{
  "experts_per_token": 1,
  "norm_place": "pre",
  "rope_fraction": 1.0,
  "beta2": 0.95,
  "batch_tokens": 32768,
  "max_steps": 8249,
  "dataset": "wikipedia_en"
}
Below are experts of layer 8 (counted from 0) of a mixture-of-experts language model. Rows are named router (the router's row for the expert), gate (a neuron's input weights, with its number), up (a neuron's input weights, with its number), down (a neuron's output weights, with its number) and show model dimensions 96-191. Each number is 128 + 24 x the weight over its row's rms, rounded and kept within 0 to 255. Numbers have three digits each.
After each expert's rows: "comes before" lists some tokens at least twice as common just after its tokens as in all text. This comes from a sample of Wikipedia text that the model never trained on. Tokens count by the router's weight.

# expert 1
router:151117125139112144162123141124122132139094125090122138087103124129130121125140127149151106157106184127147113114120110128130153084129090091105059144137147116127195153115135155113109136137147117141154106121094105132121110140075090152089099078173132103082153098128138139145109133171134127147
gate0:107103150170128131107113153110130133112120107134102141147164084106122130185111086158132115151140113110150113138113142111103121137091105126117125087109117101102151126145136103093134093109182140122184099139136120122123131114131091155128093123121121127147124182158114121061133094158100134158
up0:121084121134167132171142128165082163117180111135080144156135107118115123175134148139134119119138143151164094132132122160115176142135084164158134126155070140105175110125157127139135124164114144077105077098166117128114141156133112138099114144149150102127114114116158090057135120118144132117
down0:090117130125150120113123143168091158183138071157145092196126170122154165136115082128150100140181109127148094163103102122129105105141122103106123128121104155130148151164164140125112140180130113124158138123112103133137155085127098157118150154219121141133102158130124114148106139133138159142
gate1:134154087136120082109134095163142104102105113119134136105148155114124119117093149125142095128148122091154079117101121178113121156107091127157104152134108113138149137148141172116133119142095146173089124147120158070104133103119143125076158186095135116148131115130122156114151136105134132088
up1:116108117164126105127087121132144126118095129094136170113197139097100077139151195100129132096117126156100138131104121137154107104170140112123134126120124150128101145114153134170132172148116121126107086143108118133152144120139151157132125131091140173125132115078131144147139114097121127118
down1:128134135129129138121141118121106171080122145136115146104114157094130120157158156140096152113148144113148157148143101123099141123156121141128109108136173129128139169108158102124133137129083071138111171151147176113141139134141101136089118154111124140115137092123075154120150157128092112138
gate2:100126086087123177122169154123106121132172098076154168103149187118151114150116114139130129105146092120129122121150164144174099120132173129110150127151133121095138124108103142134151099143106133117152126131121141116122095135154106127143151122156147124135100115141121129107171126110174147203
up2:100147153139137116123118100122133169142158086150107132135102132129168142075123125131139166111116129131131112134114128104121126088160119133118137094055143139163142127154111130134135116116136180152150130125110134154142079163157111104164073154123165141102133085111158084132136106138134102153
down2:127090120185066135135106156166145116115143137119134137126115148123126126137129141124116130133070134168109107122197140197170122120127145141090158088118133094157105131128103150146125158161096136116183124096120125170104153132138137147137161141105102119139118115155105116121123118165142127102
gate3:190143121108154116131102161106192161142146120182117156142105118132099136165139123117145172168108103129143155165123127128126112132134129144147152113145134133170148110081113093153122124091131087118167142144149130120150136123156165118099128120146081087162097128125131095121102126143164107155
up3:113115109109156104123148117114137137102154158116144102142138137098115143125122117085121157159142124108100156138158131143119125119115133113109116141143170128107153106135132161197153158108133134132101119139161155164098157113118106134090085099089125124157146156155110101104122160132103126167
down3:096143149126151123114146122076138151133138110139154116136119150146126153121122099090133132120135157087145161117126127132135100109127088128152119148146099133100121140152157125179125156142161121162131124111148137103127121131137115117080155093063145107142143145138119109139172142145122063165
gate4:100098117132127100084112124152129127133128158158087142100090139153178145132122163092126124140162153124141124077149097158118142122148111132155152110082132139126112153192120108112098122127155112133109123127121172118122098110131123148100110115157145190092141135085180116108097143125152129116
up4:161082102164120116116128139135114153100118118078129155146125107095138125123110151129123091110178110099152153109146140144164091136120153118141118160142126133136159091121140142156154114126127150118071130155127172144093146126068162132093120115140122130110124137160111151148115116083116148116
down4:157152145091155130132143110127146128114106115070144151118092145115103153123154130111135132122128067122140155101168149129118127142112098143076121124141127106108120125120138070130118133117121091094085105149089137114114126186176103139137117158133078138138136099167097119132119146126140079130
comes before: " in", " of", ",", " on", " to", " and"

# expert 6
router:144102143113137174120124144124161141127131103040107120117129108129113080132095142153122124081145159090125121139157137091131139124113098106099141117143106154103125090119145116127121122106090159072127128142128077117074195072111128104138129129142111118120165116100137104118122134150151140125
gate0:148108117127126116185116155111145131151098164110133133159076122117141088125124135133165097169162088102140137169122100157091171133118156125151141112149134149151144165112167161129152170134072125119134153138085176155163126097092134104097112111108157125121119123159156147149101158129140122118
up0:090127104146123147123124120136122093086152092123128139106155183126117088120140127111146126100110128166146131134122127128106125112154124122124115136124155082200049145100141160114106106139142116119145114135150136099120136123150126127111144128172129094137129160113143097121167156123113144142
down0:116159133101133162166177129141149125141129093112145101122090124147148132118104099110151162163123118109173145160097122108120172089142118140130136114138178101105172130126115142085114137110077114134101149134150114127161105118096094090159088125124109164107164159131161148127134135146090159121
gate1:133134170135155080115128078148131111163125117106153124100153152126160120131126152142121143110115121099164126161094110103085129142164090129131162080148176166109127141133125139109107153143158162142137064126171124111162072151143080084144150166082123150117122142139141145100144160145121172176
up1:131098119137146159138119159092143077085091071133156140115107118175091126131163105151146149106136160123114120128102132104140131101152111092134127089153115126146099116121122147129129090125093131093150079131110137148141103131128130116107137098116074193141224144142117158113112121096122163148
down1:114103162101106100125164147097150143091120111086112105157159147114136165097128091119090102085156122124139109163144115106167141129150134113127140128131123121163093145128140153131166115142145115099139112196127125135150148143134084123106140137117149148137113146105126091101119143160099140166
gate2:090127128106128084165113117127167108081111125110140118134121116149112154106130137130126149141115147098144117148109117137115130159099152074138119097132093146131124164100189135153143122138150095104180141165118131132125105122129106101118125142145131146144160128180170126133151122135117140122
up2:130128124140153154077120115135150119124085089159136125137156131136140170152156116139142165127136109115137134085089114143147120116125162076148107165066144172116111125095129145118076153160124085125131159127157160113119153098126125131119108127081180108162118087116118107155169130153114128114
down2:179126183093084101147116127119137133131124114132094112129149151122141134151165089152124171187104150097127092101088124152163141156112160134088122131166111104130126143101148099122141115108135110114141121138117121151120093136105137143156120119099136162101116101164121106178111142092143122140
gate3:149121115089141077158165114112154135151142099131132169139152101122079114083122130099139130145101124119132173138129112131108143084145136129146106105084124124127165146179103123106160114152142152113166120144187145159152129116183147116142117121141129148153120089091120138075174118110134140166
up3:105108153147092168110109144165110136101142118136109121125107147179160089151141105120119116109132112127100103140125171095191156099109118079159149170125101116146151142081138131146112127138122165122086107148116125145116152114127124093095100190123125115111129135125090132128138066115171116116
down3:151172156121107129113111172131135129129157150082133132138155100179118111108145110152127177140168148127138063132176120110127141172139130159113104121153145136117121133132105138134143147093084113152108153166164131163137122116119130151122129105125150110147143123125117135126131124180143140130
gate4:110157138193139181105115131126092126143102118117116118110134114111138159112091164102109129131126166134124093186128132138128172177158150116127166137093114152168130139165148183183142114116110129127095107094135123052161116105129109141134132145127101123118118099124120147129132144118122174130
up4:114130112089163141133151076151128143122155167145090129123164120103145169142154166143181088130173141129103149154134121108141153174144104178124115111080132121103119111122188148164142137126157128107090168119101141085150112100139189126131137153107101125143125103102157148140113125127102096125
down4:136127100142117088183121113101110130110145150153123135165109107113117142095132145108147142142151134156145153118132135108149128129128105122116127103144156126173104126121118116137121141110158138087120159069142159118174128097126105124095142132121124121123131100102140139134101167161120116079
comes before: " ", " −", " +", " UTC", "a", "k"

# expert 13
router:141093140115133121157147132130148129119156132130131148166147125139143103151135124135106107126157153087170146131138131108109131177134163107137108129183126118110147100148144149142082107078117138132103169102134093139145112121127140144196079128132177142139110119117124156130158171101099161131
gate0:100111154118095133109115126167111112081144113131153140137156135148138138121103141127144133142152115056159081105151067127097126101133110123160115129119114107144114109109110148144099161157124143120134154173100142107113154118155122110109131096147132097119141139147149105136110115144116149115
up0:122145145120175162105150096088147118130163159122139123113100152089135137134089133101110146095152137074105112133097170068096086161143130105175106122164180128123109121153100162091124150110113127123107109122110125144118079116111094088127126159158155184163131099095121117163124141124125128167
down0:132166149125147158142103142121122131107112147112150100125109119139133149130132158107166134111124136170116139096131115169112153095096133093136120138177169120170115117159148106117137179153091137143121095081094150101112155159128119063130147155117138123170121110132132154160153155109135149136
gate1:093121128135100108152156126126106104133111102077176123083116120116121171125104170090100147140128081087115126100109085107133152125099114139102114109122128136109135158142057140114118102107120135189127129143120136149092173128134089119100134116106133158172144129131113136114129110138105108130
up1:133109125105122163078130135124145119104132152124128135120109160112089119126072117111135151155126129125134114080171126123134121108137126128121127161128071112097135114112069136168144166126165145096104103102084144127127134094120116143088125131098121071130086114136143137179133126103089113155
down1:143133125122126131114162109143154097154131150154140147120133155137141141152154147115109162132174154117168127105133132127177137140121154170116159098121097136107098134140098163099102114137161135129142091105151094142121146159137149109136126122164084130113153115152158128104127108121134142110
gate2:142114132139174122103121093114118120102118114123133117129107101122120163140155110083200110109098109099141133123152106127111138152110068135152164145102100147141122104132132150156149157157169161124121146117133145144134151115121143147156141103107086113173140096138128114157136130123129120127
up2:099153162156137127069102121109127109154151136098124119142115134131145139123146109096130099111138109113126160146166070120084132098132125127099151117148107108133139159130143115136156141101101174115201129158152098121130144180125140146134123136130134132126156139114076122146168132132131142082
down2:117148123151123151134133085124123128163115142154123161114097143132112194144126100121112124133128123136167098099117121142121164118126164143079117095153134123121127124168139147113118101128151112116120184123181129101119122141162147198151108090123128099117144144179099126142126144082132136091
gate3:147082106138122151139143130175116125151065123148183139121116162122160194148121145125104085090123088132160168174188163131130099143103151173140182130090116174166152137147152116141115100186070131125150145128133115131116134121144115161111110116165144127126151174124150124130108112129141133133
up3:078129113127144129107132110055114127122120171106128122127129167108149107132114053106132134149127131116155136126123185077117135101103115125102120142136116198138118118110130148128156136156124160113149128068140128123086113103113156121116109085119166117126139126099071126162170095138130131087
down3:151144149146149136114150131124167159107135135119103086161116082106111113107095135135148135106134127121117131140121103126120117147137138067156117147130144119121101080165149150110113158093097127093113158106127169116139125095103083117068171129130130099136131114122114143119122141165116155135
gate4:131139124162150173161120148132144137160142110166121179091149117105136114145129146113128139106144128129108125152146152180086130135129126183116089151120113103123129145145194156149138144086143103130115085096126079134160128140147119102141134163079129134125128087141158113075164115087151117118
up4:112134128100115159142105132140134099131117100119142114120119177093121132121112128131147141174066117117138113104147142104181144159139156146121120121137144081117146093100110083147152096097115115199163137129156169160135195140132149141118180130122127123148172141124095147131087129183117150119
down4:093184151134139133134112136181143097118113116149095101115110139113117177153143101126168115154101118127123106135141132113083162124130152151116143110128133092108113142129128150103140138129115125110166088106102120153134108152122103109144064109141141140128122090111118205186147135133143122121
comes before: "0", "5", "6", "8", "9", "4"

# expert 5
router:139168110164165103136124117143124120156143132167147129141099136127142103070109119128140107132097148126108135121138145179108095105169146131092105112114125175095183145074125133112101105117110117158119119098173151127106126120123135131126119099154132123117130134091146152129110099094140118111
gate0:128143111170112191128115117136149102139156146141152135107108122129127139143119114141127200068131101128110101165146111136104137119129124151146126085087105088128112155111140137168121115139111128148173134149109123132110150120129135096159148157096171089137102163109119109104169170113090136118
up0:166117099165130134167115132154160092168083163115148147127154116108110132121153144132147162107133094101135122147096130158126118135146140115135077116116076119097120154131155144119076121155128080108120140135114141091102138096134117139132157117101138125133109136104120147097158148108115096141
down0:119091154129130099086105132133111121142119123130186132165106131140153134127129121111187119133062127157139116092108125097099099154128072168095091134139115142089112104087164094161099133124140120142090176149101100153092110099165144136142144136176151127117121097094116128104096159114107114150
gate1:172075108139131130128157110122154136151148153147116156109157154146122103121175121105123159106120113144111126144114123165137141148161145143136127097078138095109098140128131137089075108191137119139084085111143129157143128136140141138122117154109163130122162149100170112146198140120142104122
up1:128170110096147110160140146119107072085126136102175146153091127134124176156139096166128131126137111114134096103143164118163124160175110090074071106089096120113155143143110105138127078160122103176144102122135122172140120142174183141122148107136143128152111140157111159104159109115105164137
down1:121136130127164104084114152101132128135117144135171148146125129133123145156127119141134111120143137127169127105082153123093126141178106114104117101137138108125131173187123163127079142070164129108129119098145161152118145116125083093144156121152146125158158152108144170115123134116138111132
gate2:164087146114150142181138129089144145119109130114159115141136099150137173148127106169157114145108149153099131076147164139147151128149141136167142123128129117146155094113116099097135094161101134089122139153113146172138099165119075095147135148117119098119108119162123138179122125099113198103
up2:136153060161143087133134150138142168145137106119136127152083163130107096107113111133135124134139128091089101121119146143148158109150114120107172170142128147143158128141127121111108090115071127134093142113134091106127097178125113099171144146119103125095174124114106131101084100150140157120
down2:128122145124104110084140113130095129158134143133165125166161159209101121134067180128150131142160101154119144157138121096106144142131077119123130117136113101119116146123160112074134140179184126126101116126155140132102096090150156133105148125142153156090142143142114116142175136161171086088
gate3:079114081174173156142108116143139122166113110105103150144096104131106119125101107120128142099167124136163104127120204172128173137139089138108130166116148114138107134096095082106159114113108121150095112090096166151127126143108151135137140149097131146112157133125174123107148107088133095125
up3:141123100119142114066125141159111168146094087141083141130094118171112100114125127128117105111122126120147110112148081119135116109081138146106133167137132145143159104138180127129116176090115157145127148132170139106127132117103127140117136092124091140174121089128127138072125102125094079146
down3:158115120104117161118135128130136132132116140097135129142148160137128117097158140151106134095113117118098130145132081115122099143112174169148155149099159143149141131135124119155114139171104138092150145117137137117152173114151126157109137087130142138101132140111136150122102109099152130140
gate4:135103141164140138116092143116089087137138129087139104135137135109135157114106103152073090144163063144111178099144111081115152165115137126106127114119141110141141150146137099134121091132123122111179134113094091094130095152137160135153148131151075196126122147112128063112161133147144137157
up4:123103152140100088098101122124113117173124122107155100085147115088162158141139155142097155122111128106109158141164108123150104141147147088143074090133157110155096147156117099131111113139109122130130105132124098138116139099154170120116133119135128143125127166131107103098129111166097115139
down4:115112144068100106124082148104147137124177085103152113096143106147138157138121132166132110135132135034119127125121125106093135111132129161147129106104139097154119148114119161125158140149131144125148125140119117133129177122145143122106095114109112144082126118142115112136095161147129131134
comes before: ",", " of", ".", " and", " in", " were"

# expert 0
router:079139162176144089151120120119110148091125142105146160168112116146076103114142138144159149129158119179186097126118133148120153185094123120141126147146125181138138121157130120154179146130140088143124097125128137110110138122131106126107139165115153132120120137128124146128143140143138114150
gate21:115146138142099163112100090184106058140104141167127135123122102096123150122069145118101129113137111136140107144137097167105094131146121118139113145095136115133094140124156085125153114111099142161115155144158122073105151108121136151129155110127130094080095165164145164129140154119162101084
up21:113096083128147116167146119103115121168080117158114170113111136133173090108164092135119159113147129102110167135119152146163089143123164108135160128105140117145129147114132152123144113126078133143155142138076149162162128138114170137173105136178133123115151133098140119080154122137135142158
down21:138144145140098142159145104148137104133134150123124114129134100104133124147106148116116145094082125137124108152192092139113110084143138129139129116124162116168121108090130110124132141114103127086144147168090124119175131154132188129155115128109134109114086106121103111089125083137174141148
gate22:160185160153131112088144095102136120113104128134140137098140133123100167131102096141111139122126131109145146113097088108129093076144147164099139139127113151103092140134130177128132084167150137105170131163155149137161127167139112118130116115169136140208125133140142096096115112099115153086
up22:122151109165080142124140103125160117096082131115161124119120143118133143146112142125104140150170117129137139154155112179097102137164112129142132104070158137101136163135127091141142132132150140116096154145133115095131121088117132151078140147157098129135074187146093135110126100123135138097
down22:162137109115079143096134138095161152085110136130118111170162107113122121102138104113145140173118101123120086129147124115136161138122125138133115098154153154098169136144127112139162163136085110156107130096114117104113156100133133175150160152141141133130124068119118165133071173105084120133
gate23:132127146114146166127120159107138121157146138170069125112131107159153097143150156110089118163120068100139105120136154117148162113131126157154117106137135133125115180116138124115112123156126144151166144147114123150197105143108134140185154149098136108132134085126115142100130112101136145129
up23:144156142131159073144097081146126131105169127130149126117091114123078136112095132113158184139135117108150152140147131122089117138103149097136115163131105160128082111145106130153158160158170163105136144125122148121091097094130105082057147156120100094134147155154166124139125128140141121141
down23:124060051162114134096156117114113103101129114158172146124142100092090126133100119095162114114108186131121131141120176095157119131155136066093162136122143117149133152133125105143114141088121140132099096126102148139114126120109129132136130097117140120167150179082125110100164143122138136159
gate24:123112134157139157131133170150166128137113098112121132071096135113155145113109115132105094137083114086130192138149139109154137151165139139139132127093111121117137125145124133129120160142131131112118138133109101124152129129155126118108171129106097156083174107146113135079180134119131170132
up24:144103140132091135109157103180145101126141074148100086110162138130103114135126123156109167129102110137119111119096155108093134130160132146151106097122105128109098144151157109120168137099159122135164172126137099175119132165111116085083128157128136125122139137145113161160136125126136105142
down24:116124145161156149131133136141133162130117071161081146121110120132130130122115136111134127123110143091153159117152095097169092154154095104119096129071133135135150115154124104161128090166153113078090143104104161171150159104143127163141133131153128107107178156137099109081152122107139180151
gate25:125147139074117156122151166136125171106130090140150135105170114120153114109114139113106166120096135119113128093102107152135131111103140161106141156092143073123152138087119125114092105112142133187159098130099113138104139151160125155129147064110144154092119123102136137089136123112147136151
up25:113080117094132172123111142129120144150133119168126128126104090124124141166128128137147147125101140108121127162148131124115176142137099111141160131113115113141102124113127077133128132136143118179113096090133167135143146155117149111149158101107103097156156132091109109130110144121162155112
down25:115099116133108139123127156150138178151109137145142133075168141136105094105144120117133164166136139144111159135123154148113117106080130164145101142160122117106139147121137150131143152102102135102125129135100133138156126115138162111132091136153124096112169137156120098124096126134083125147
comes before: " the", " ", " a", " his", " this", " their"

# expert 12
router:131136110093110136091143101113083143155116158100089162136143124113124143124100147126130141132116157131131180136126104122135123119125152135164105156125092120143165140130120101127186109140119112152153178159159150146162142109119141145159163118083129095135075145112147122138146090126154128159
gate21:143141156160116165143111122137122160127127096147152130140164117095092107135125105186079151103125119087187129163145146108140094134155110097163117124155107113159140129128177139151161137135133143092140087114120136089133149121109128105150126143150148089141089165129149116091138115129107129159
up21:102157102135173133130092132122112130115099135126138150153144160124119188147132135140081144146102164109172124108179172126176126184144118128121138103158177122181151134140100159164165112142113154118154127147106131127139122105129095112118155128114125138123110119114095112146113145070120121172
down21:090097110062118134132126130081148123136121134090088182165128122112112137134135092096140123067112132119073121139101154108183121099153104136119151152114111092095082118131170108128134148104102130129179131126152132101146111111141141145107130063141098097070129155126116107113097097119121121133
gate22:099177120145096114165128118104144127120085119098140145144129127140119127127162165071082138168101137123150151140102081075161124185114120145098105149122148153125155139155131150155149131165121125116132115132109142170127145147133125138145100176186117134097116153170123115114138146113176128120
up22:127110204085131098101141129116130152132133149123126112154108099095161127132122112158156081117101145128119145090140093156144122101148155179094144109150122130096111161178144150142151138078134119114139149144138114164127155117140121115124113121085100109200139160098095119127128138172098108079
down22:128130142178168120139171152135120112126116113180206135109111110105104127127118151119173081135152090110092122112121119133165155124141148156101119144116101104118124132089118150106121163112105154128109165137120127156124142121105112088140177164158105163125130122150101117131131139171120114153
gate23:133153094099098130119132144084123126114143121151117119116114178116135155135118119138140121123121122187105054090118134118118143138115168132121163153177105127111121097092125101140128097129104081128141123140145137134153132183139158152142148173122094156118165154162097141079130130094160135192
up23:139139130148138126128146082117138100140085094069068154135107154196078112082130178133138106151160096137115159112124134138135115190131132122079157090111117144129108119163117119101113086182113098133115114083117098157101117114142122091116136105163145097141125117135116142144151112176142127129
down23:117109150128179143108135123120091139111103096131079188147098154175127134122103101123108150127153145114090174113123157130107140143101124153120139151143106147114149150094137153091100091143125057148125103137143109086155113108152101139095126122140133157137112116121108117122118119134130126144
gate24:189142100130167123141116113132123119099134140131142112108130104127110126132110151186129200139149135133114145111128129078123141157153173113128155100112106097128124158117079090162122109159097115137150118131095125114113093153177119129124151107126133133124131129162098105168118080113154125163
up24:143133120129176112165138086104113136120123102159084131131111139113151156123090106104098114106100167147170130128125155119158150110125126149172110101174144146129120127127147150149150142147131117129150158118142080100111109143123142161159110113118175144161127075089151087128129138080076119131
down24:156086118142117172098160100130173139149123117160124187090136142173154142128106166173139169133098122123147114093151154156110108123161139104102116128140139123145096110130147151087166100084129140136086143137079136137085181087144173145145159124077091130124106188080098077113131149167130129132
gate25:117140123154113147148091165139120147168133175133148169124069126151139122151152112109128133144158153126118146130114120123128131182148128157118119131103103088163106106085132179166142094133105179122092090102087105115101138129055082139113144117116130123132159139148126125082117133099111133153
up25:132124114128148143146164139127108125110103130092168123169138127094129132067119132136111159123102107125081127109142130120102157093124207127121122116129132111092183141121135086108088122154140142162140124120109132154133129125127158156077099131129152137128183132123136114149122123182102118120
down25:125193145147143196137156116134111074096104135113133129147140136088137115165111116111107131125110142136142140141134138128151105165130143129122160077118129125113114084094121156130140120136100145091148124141133093130139124091117128124153148161123098134126148132126127144068087120136099130111
comes before: " ", "1", " century", "/a", "on", "in"

# expert 2
router:103092105090124133152100141104153115116138151131160119140164111133130171147141115118118137152116096146113126151106138133178126140172100131129161143189149135132146122117139144084104130119095133110159120136155095137108140097141127117107148160144140108096146113135093185141154163144126119106
gate0:165128147117094146109136128154149105146177123135183075154093117170121146142163134096129146109107071168119127139153152149070115071118138112119125098100117179086118088144148124135142153140130163086114168090098118166135184096130144097126143086162123179121097139108140133066135109111110146119
up0:132121148143076156167111116144126131161138123115116117150135117102118150154144095109105109104127151114125134120147121141125093123111157107141153145123131096112098129117080146136116168104100153152089118136049147078128110106157142113134140123101123095113165169096132098125142139118141152115
down0:112117118171123150113127144176143147116134113102098132097150129086133136127118097147126166086140116116146137132130124107112130145149123149134130130139087113115083109162096185106100160089148101131077125173111120150102129119161099173170144153120093092154154115130121132107123097157109091108
gate1:120128149143134159151153098134113110138145122163141131100113093090125129138156092147112180138135140113159145157150093107084100144116131080136114181134134135104147143146129099105127114144129117158156123125140126108143117131154151133158168157085113110113143145143118158142146106167158120181
up1:126151124139097114123095174138118155127162091147151120168117161187165119140152168166157131128114105126109152146109124125119133163111134080117110145145119116073105144096157140159111100154133112116099126124098098126112124101123154109160142149140100081099110101168101156091103108151116137156
down1:135132143143140084123124082134161082102090101160136124154150117093150182113131107079129117121123129097094151147121134095141147114151070148099121175143195115104153115184105126138119114139159128127081129097095107142152159128123163125129124102168101127114122160086171126107147143115135138114
gate2:125128141109153117138147120145103121119100144132137165138153175128176119125088174144144140134124113142151132134127162130108109117115137115162139141118142118159088139136132136128104138114115096162130069127085105131158103101133135145081134127095147151139143108147097103135124148126126159118
up2:140143143121110112155111136119128088152125081113106118106083126082154151155164096184069104134097129116105131134136103168122119120115134120120092122132136172092184135106150116147128136146137133111145168111125113091106148110177116162181128134163131109131095124172087106116122140171122138127
down2:121114145142131132122136126121143159118168135133132131179091143087174153148113111131070141107131139124134113125144133143124097169176141116148128095124103130134070143142088121157156131147075129124093126130155114104130143135158113127137131152129088149135116162120132195103121112159164160154
gate3:131143132120137115135108118111151128158113132131121067126129112147092121114169093111159118117110134150110112157115123069109106143134131103119143123131165118075106110087108096132176110120086139109138148116129160151160134137181146137171119134156136112132155131145160148073143116139132142150
up3:167093128161101104110101114095122130120101126158152118112092159143115122189141111114143095139108120126088171136166084137117100125114130154117151134125101128124139122131144117128128126150135136112118135154108161131152104155105152118144168123096151145149123150160154149130112137144182157147
down3:130140110156125122143113160186154074124140135161117126143120177131153113157158131128165116079144085125104134125146145092109113169128142127168147104099126117129126154136143086177140105120076103128131139146116102112130090135122154132135163154157151136122127127115067124127137101117158159173
gate4:143146100139135170091141113142119143151111091117146174115151142097172143156127117157107108152089128103106105145155125092117116109119121097180135117115076125129157117083121129110123095157118172106116151143129120068176150132129113150131105152163157123107107094114121143106114129171179125164
up4:143119130145144138114168103097141107145088146164125146148118141121102135171095148090116114129135153171155123093157168172155142076118118171124134147150145132098114164105126103131138175074124120100128125175143136075104133101119155108108151157102152100163125120140127110138142169121135121114
down4:169122116121119131119220158147153137152170099129106141131113155148115137096178141119085137135088141104147120080121140094114109148104119116148132116106130128117166120106105083106171146154152150151118177120120106144144128149135119150097089110147083123103105141152107143167128179151163165109
comes before: "|", ":", " |", " |\n", "\n", "|---|---|---|---|\n"

# expert 3
router:130153141143133171112160119138102172133145145092099103130124129078112175125118144150147107162163119170114135121096120146105146145138123154114121108105162124174120117158170145163116141145154138089112142100128139145145116160105119141182147138128116142108145153096100150111084124118142053119
gate21:133097138156132091108154125190145109131134160131164175149114136126131133128158086127111135109125129115139136178174116129126123108128110132161141108129110150163101135122102123126123092077089106119131165105173106103104086175111155138105132116136105112129166159106150062148121121150103132116
up21:139094174087129159096132112155107140142137162137149116148145153130078135128125114179118095162116123151149124154146118101179136154126118157124103104154102120104182090117109142093137114120147133136102147124163115129131132152093151156125102105133116065134108102136142096121101145171100133118
down21:122091110080106124118176120168110189145179167091149132150137175094103139095140143091091135127162136164092126139107128155129098117091130135113140125125152166092151158083126122087106133106118163095115144102170152130150135118105116160097126125100067152099130170120113146152084155123084146099
gate22:068100112144099104120145144172150126134152156170166137113116123134126112139108152134097144097111077103133159168125092092169109111103137105130124168114113121084115113115090120155133112128119137141146191171122116109100137143153113123110115136125112149101179119124111098095135143159147119105
up22:107156107126099119126144107169168128105122197186109134162071117161097089147125107138119132108135132103128156135099106131159127091120134142105167113153096159128085114103158118105125102117154136138119162147134130141117120148105140096120147101118132105145185097105119128094134136168125095122
down22:173127166131124109115164176122106102122120185093096122137137156117140130142118124121085109117140113129138128134123099123147112148099136136146096117109073137083152174148156113108153147125154112132128081142140121140151162114106110111143099121137172101119143086136147155138122138117124146110
gate23:137161109141134136163100129125120089116106152164133138048167114113127123076121138106096156113094126108097104100101117167136117158128141150100098134085123097150125155096123116095163158130122090152106138129144150119081072125144118110114127167156106165114137142147146143125152105103173131087
up23:135146115177181141156168102125126151164134111157150096120144091113106165132107130139135160109150134133151117126089106134124155118123144130097123141099092141181093164109148083135146153165122140147153168141094074112136147146113141115145133093087103154182147094097167133102157088129127116097
down23:124130158168104122153118125116114139132156168113158119137113157129111145121129133158090148111182128072164102131112116158111130126145106175141141115098068119131084070122107081103111123125159121151130170187114103098157098105135145129118112129144134143105142100139095138127121158150128109124
gate24:106178115125155126149113116105101139124116152104160123157112138152133087146127132160138125144120103114117147109119111117151113141120160123153171136136172163155134147100144141116154184117096156134123109110140109114149184120119128088151078083146143117109092135138158171103127112074112138166
up24:156111061108121076155072099099137131140124157110170122169112155133117173170125098114109109111105092105112107090166128160125080150137088148138113148139171123132126129111128111117131139170121140136095095125140128161127135117092167109099136129182128142180115166096097118102124129167168149113
down24:145117136132122095168126151108108103139092140174145131141150105110099153137114115131127127131155121122098109100117135142169142127113109106125127127134119131114135125152128130142122122150111141113128146097138089115117147163120146121096133151136097135122121144115091139071112135132123160141
gate25:166140114105151118110128134143138131094096090155125112124156113177142152142145133122128130146156119159120133067144126153173121119113133116139144074087093149127111127134126129167144126123121102126138100155135141140106140135139166191102104153126152153116184150177054091115118148135081107161
up25:135084094147086121160125111126102169136135134080117146122088150140122143131138120130109078124151126114112120117116115131142069120168085126098168178136134187145145127088108113115138124085093096134135147128150117141096121136096120118132130139169131098135110121121094104163124112089156147125
down25:109108109142102104098126125124128147125121169106124116110094134164196116124137099120054134142127155144164195139110133091139143203133121112143104115121125089071146144109100145155134126105125115154102147117140135112121117151152109111141172150129104187128080113162115142122159100106073125121
comes before: " The", "==", " He", " In", "===", "The"